Experts of a small language model.
Size: 14 layers, vocabulary 2048, 46.3M parameters.
Below are experts of layer 11 (counted from 0) of a mixture-of-experts language model. Rows are named router (the router's row for the expert) and show model dimensions 0-63. Each number is 500 + 25 x the weight over its row's rms, rounded and kept within 0 to 999. Numbers have three digits each.
After each expert's rows: a language model's description of what the expert responds to. This comes from a sample of Wikipedia text that the model never trained on.

# expert 19
router:488521505486501516510517506504499508472509503502506529472498493487475530439501513552469470535494479523476528486467505508534500489512497574529487557509502492489512519481511473484508537460503456
Description: Commas and list separators. Commas between place names (St. Louis, Missouri), closing parentheses, semicolons, slashes, dashes and "and" in lists, tables and citations.

# expert 60
router:539500556517479466532497512486439457543517530518528507510493522532487453462484516487513500552503513459474491522512515499461464500516476489483479497497520482476515478512512511478524475506508479
Description: Surname first pieces. First pieces of personal names, mostly surnames after a first name, such as 'Th'ompson, 'John'son, 'Mc', in lists and tables.

# expert 15
router:524537488540507535474499486523506480474444505550494501479548495469483493505490511514526471482579491466508488500493469521523507521548517467554512446552518467492474538478482521542489475512477472
Description: Mid-word syllable pieces. Inner word pieces of common English words in running prose, often after con-, re-, de-, such as assemb-ly, dip-lo-ma, pro-duc-tion.

# expert 61
router:494493507496527486536483487465512446534488475482535467584501520512497498479427459547492488519486489511495451531479499480539528478473490495479483525486504480476467489495484479497519516480528491
Description: Re- prefix, sports names. The prefix re- in sports and biography text (rebounds, receptions), plus pieces of place and team names like Tex-as, Hous-ton.

# expert 48
router:517472472541509463494489493478494483525452548551480486481503493532496529576479515544481497485475554513496492538520553503469532508539474474532465501501513496532509518494459486501528529457497501
Description: School and compass names. Words in institution and place names such as High, School, University, College, North, South, especially High in high-school names.

# expert 63
router:507497526526516514482512504502436478476517488499482517538489506515510506493493477459507508502508492524473496526525533474499538511515475463456514499480523529499485491507450477494560486487542453
Description: Capital letters and abbreviations. Single capital letters in abbreviations and initials such as U.K., US, CUB, Roman numeral I, plus accented letters inside foreign names.

# expert 7
router:510508526478495567454530473513479479481544534466516490505515503503487497446533515492511459474515493485487478512562485529515524472492531509564519515513534517541462510480466503536502523545520494
Description: Early word fragments. Short syllable pieces near the start of a longer word, often after a prefix, such as op(tional), po(tential), dis-co(vered), com, duc.

# expert 35
router:489438523530505507513496514462503463501518525504528467518479527522492485535490461468516488464483534536499499533501476504516531532565499509512480509535499535465482493491520489487489504461513488
Description: Letter e mid-word. The piece e or y inside common words, such as ster-e-o, employ-e-es, Vin-y-l, ske-le-tons.

# expert 32
router:512512457507501463482558530485534486506506487526496474458543516473499486543515527467464504478500488531487495540465534515470509515524503475456536500542524495511527483505452508486445495511519473
Description: Letter O and p. Capital O starting words like Opened, Official, Out, lowercase p pieces, and time or count nouns like season, Year, number, period.

# expert 45
router:488496530507515536526496499474508473522494560523492476488483511462446472482496511467489514465479516522495523524476522497465498532490476486491519523501487492512497511504478520502530484480503484
Description: Sentence-ending periods. Periods ending sentences and closing parentheses, line breaks in tables, and the domain part of website URLs like .com in infoboxes.

# expert 49
router:501457508443456488494480505549516512490498488494511483499500542509498496470437527481515538484514441542484503513486471527492475485514516530492534482462522457494501535476518466495495480480443497
Description: C and g fragments. Word pieces starting with c or g and related letter clusters, such as ve-g-etation, c-rash, c-ivil, ta, ec, plus quotation marks.

# expert 13
router:488525521494522523504460508437501526502523470476454475468477470486504469477477482478471511464450489507482494501501500505507496499491503489485523479516530526496494484534514500490488540501476492
Description: Numbers and years. Leading digits of numbers, especially year openings like 19 and 18, plus counts, ages, coordinates and scores in prose and tables.

# expert 40
router:511479494520525509462551511528494517557485478492530515519496500492512498488521501514486467476514478464466513467503484495485492464552530544485450491471443522528453503506541523449514463495550519
Description: Symbols in lists. Digits, symbols and letter fragments in catalog-like text, such as year pieces, brackets, x in 4x100m, and species epithets in taxonomy.

# expert 16
router:514464507513495499520496522476515502509496519450518524462526475488530512512503541457524523506483480506490470502489540515484515498460448515481477522541528510488490548481487510488489487544498511
Description: Space and prefixes. Bare space tokens before the next word and word-initial prefixes like re, con, tr, dis, inter, pre, as in treated.

# expert 58
router:511533514519515516522513476504526521494479489515525491529488499548565487520505481532514486526459474481500517513511488489514517516509519514520447557480468476497480480537531496499533481509465497
Description: Institution name words. The, numbers and name words like National, United, State, European in organization, competition and route names, mostly sports and government.

# expert 24
router:508464482505486498501510474463503468526532488490483495537517554508490486548479498486499504491525505505503527505511503477497471534534489486482479544474500533511492504510509505494524444482446522
Description: Line breaks and markup. Line breaks ending list items, table rows and sentences, plus wiki heading marks (==, ===) and table separator rows.

# expert 17
router:485507558464524471520486486494469518477508491490508499492496517523511513485510481536528486481475486482478520472445531497511466506546497467453504515465526534516470518485510490485477470487536474
Description: Opening brackets and separators. Opening parentheses after a name or phrase, plus dashes, slashes, commas and subscripts, such as Linnaeus ( , 2020–21, _{5}.

# expert 46
router:503490464462509456476501558515533463475463517515501510461530511506493478470520515459501487478528504506505483500514481505488486497514489469485518494536528513496497500495462531490515481495488521
Description: Lowercase word starts. Initial lowercase consonant pieces of ordinary words in prose, such as p in piece, st in stream, f in filled, g in giving.

# expert 30
router:484473511464505503477499492487501464473510521455484516521485544497511479459548476531484492461483556544526521489486497489504486481504490499558495477506479468482500489501466469495466545515483493
Description: Early-syllable word fragments. Second or third syllables and prefixes inside words, such as b'ri'gadier, cyc'li'st, ter'ri'tory, hand'gu'n, plus word-start pieces like se, di, su.

# expert 23
router:450469524485452488507504501482498504518492509466465486512500550490494470487500511514507514547524519484531480515504519511551464497495505454499446498500537507520481526514498509506446533492502498
Description: Line-start list markup. List dashes, headings (==, ===) and table pipes at line starts in infoboxes and tables, such as "- Kingdom:", "- Directed by:".

# expert 14
router:537518465499504488507492502489504490525515512488543490510492494541532496474503514496513490541504477497486524497491522532500467535514458471494475454513502545474509475465459499482533475513538521
Description: Word-initial single letters. Single initial letters or short onsets starting words, often capitals in names, team codes or Latin species names, such as F, C, Ch, f.

# expert 51
router:475507509509499455518495463488520552504539452499503461539487491526508470494463471505496502508464535502505496507522480467529483509474487490472527489482516522516457506517478490492494503525514507
Description: Numbers in tables and lists. Digits, signs and dashes in sports tables, scores and numbered lists, such as +26, 3–3, list numbers like 2. and years.

# expert 3
router:506485494467504517486459500479531524482505489475491516483493535487535572473474516500485509526489479493494471517469535535512476528466521502497485519482466461512498512480504535516546503492460501
Description: Infobox field labels. Pieces of field-name words in infobox and taxobox lists before a colon, such as Alma ma-ter, Sp-ouse, Known for, Species, Location.

# expert 21
router:464457495468497481471501486508493446502512513513493482484515512440475473479503503497531479529475515486489485518495506493498516517433519502483505479503524532473499502538475539479464496504523552
Description: Word-initial capitals and prefixes. First letter or opening piece of a word, especially section headings after == (P-olice, P-opulation) and stems like comp, imp, st.

# expert 29
router:510513498551489488473509500495484476533477529477507479542488483476471497473490488514480483539535478458483497520480496511545496476493504466492528497508508503488507520469519530531489491493513481
Description: Letter s inside names. The letter s and similar pieces inside proper names and words, such as Dr-es-den, Lo-s Gatos, De-s-borough, Srp-s-ka.

# expert 31
router:450511493531498450514530496492503539517544470484534504545486477512460489463528461488490469528470503523482524469478496454513465511485522485454519492464480525468505496510492478471485518508566513
Description: Sports table cells. Table pipes and small numbers, zeros, minus signs and score dashes inside statistics and results tables, such as 6–4, +20, 0.

# expert 41
router:491471496532473515522511497469503475501472511484546530486504514502482538492485485525481525537490531522518552512497472487517474471474499559474523488499462497490514476495468540475478514503491522
Description: Word-initial prefixes. First pieces of words after a space, mostly de, co, ca, pro, re, such as de-lta, de-fense, co-uple, Re-presentatives.

# expert 11
router:467521549446536498542506490469510472516510456497479507527544472477533498560476534527502482493554475475484536495476476489527527489493470446490511458525526476525518506546500486498472506505485482
Description: Vowel pieces mid-word. Single vowel or short vowel-ending pieces inside words and names, such as He-a-ven, underne-a-th, Pancrustace-a, Kāpostiņ-a.

# expert 47
router:498517506492509492487484511522496530488518482502481527486484452531505520481475533480498477495521528476498494495495503532495505479448521475496480470500504482521511533546492487505477531450492495
Description: Consonants and clause commas. Single consonants h, l, r, m inside names, such as Te-h-sil, Pennsy-l-vania, plus commas in lists and numbers.

# expert 44
router:475494506476507489537501504498512548487489509517540548510534533446497489539507509511460470545487453517486509488482494436500495477509464518460493510488521510462528499490497485497493522540536509
Description: Table and date punctuation. Pipes, parentheses, semicolons and colons in wiki tables, score lines, lists, and closing birth-death date ranges in biographies.

# expert 50
router:517517502476495489499488519506512535494526495530505494462509495512500576514514497489520516493533561527538543501434461509474518493434463496521514519542515561469512505487495483496515515506517518
Description: Verb particles and dates. Particles and prepositions after verbs like off, out, up, down, to, plus month names after On in event narratives.

# expert 28
router:477503487500533518468498526457515519505478511467491536474491544523450526530487507460499498523511470475475453476473500502497483524497522463551509520522484491465524514513531506482474531529474489
Description: Linking prepositions. Prepositions joining noun phrases, mostly of, in, at, from, between, as in Chamber of Deputies, Times of India, at Cincinnati.

# expert 52
router:490486438482463523507493501521514496488494515525511487499535444517515548526528497493513518480518536440531541523475524502450463548515535483485500473491512486533514521474533495531481513495474498
Description: Agent noun suffixes. Word-internal suffix pieces and agent or role nouns, such as -ar in dignitaries, -tor in pastoral, director, Minister, coach.

# expert 10
router:526495465508459474507520515464521470505526453516522492491485542521480509485474546516543525493461544515515517487535461444484490484523486504460502502482470528521496537512486538471462512538510508
Description: Capital letter pieces. Single capital letters or short uppercase pieces starting codes, acronyms and words in tables and technical lists, such as D in DNA, IDs, Hindi.

# expert 55
router:440524469544538491497494504488507521512489500490489496487482503505501517502502524510476546481451508504484517471494518532544484529499521473495554550467485501508539507533531508509528485504507486
Description: Noun suffixes and decimals. Abstract-noun suffixes like -ation, -ity, -ment, -ion, -ing, percent signs, and decimal digits in coordinates and measurements.

# expert 38
router:480505551451480479495513513523508548516485537495473460466515524538486500553532531475491483474475522502503514542484491477468495546455505503542480488503495524489485493477499512493450486494468488
Description: Words after articles. Words or pieces right after the or a, especially ordinals and place nouns such as first, second, States, country, a-u-tonomous.

# expert 18
router:460519518466524467518473530494507464513499536548492506552515514468507513451542502530463483526473506507485502488485508495486489492526484489483499519523500491493528476577467490483490502540494503
Description: Capital S and initials. Lone capital letters starting a capitalized word in proper names, mostly S, also N, R, L, such as 'S'quadron, 'S'ystem, 'N'avy.

# expert 42
router:490519536491500552471489478529468498489487510504459480524526508483528518493471493513468508503497493525495451540502476561503472504559524502523523461496500518504508491505484535513489528460464509
Description: Inner syllables after consonant. Vowel-bearing syllables after a word's first letter or two, such as w'or'ship, Pro'vi'nce, Great 'Bri'tain, democ'ra'cy.

# expert 43
router:530548504490482545518500501538503523486495494553511544461498526513501529509507512540496506506552475497503538467463529530487506457470504553510487511556498530467465516464469453490497502501522492
Description: Conjunctions and prepositions. Clause-linking words mid-sentence, such as and, but, in, through, into, after, when, rather than, including commas before appositives.

# expert 22
router:524511499516502542501515510535496483527509509498475493489451479545503544524436498518498461511467469476503568499515495504487498482499508557455491517459484498508501480527522510471498474497577559
Description: First names, place starts. Common first names and the first piece of proper nouns, such as George, William, North, Louisville, Williamstown, often in species lists.

# expert 9
router:498533520462477471502482523515534510516476538467457526547553527444483505534521519535515466538501453504490500469520500457498526499484455497476469477511513505505499508474476485501483526462503492
Description: Table and field separators. Pipe separators in wiki tables of numbers, plus colons after infobox labels (Kingdom:, Class:) and semicolons between figures.

# expert 59
router:486520527543487511488508458474512485464479483551479478488465516503542488522511508502515500489462491480487461477547502508510511503530469518489458517478471493472528482536535482496546513486488551
Description: Articles and function words. Articles, pronouns and auxiliaries in running prose, such as the, was, his, their, the after a verb.

# expert 12
router:505478546529501522503501513504486488525489497449491494480504505477494482475482527494488461502522498518467510494549505517510525513477532483509478528486542532514546495556486493501459529495523497
Description: Mid-word t-syllables. Word-internal pieces ending in t or an inside common words, such as temper'at'ure, 'ult'imately, fin'an'cial, P'an'el.

# expert 57
router:514480485496510536501496495510498499511458476449523514528526504540461485504496482519504498528504540516512489501477451512522491496525479539443547453503520460534512493467545519490477545471514503
Description: Place and name fragments. Word pieces inside proper names of places, units and organizations, such as La-b-é, Inf-ant-ry, Al-z-heimers, and starts like War, West, Royal.

# expert 27
router:469479487467507539527487461508491491461519487535481529507520522480512502550541520503474479531510460463507517485522524514519521499490488542538480516510500503536465505488516538488530492484485504
Description: Prepositions and articles. Function words in running prose such as the, of, for, by, with, against, plus the colon after Website in infoboxes.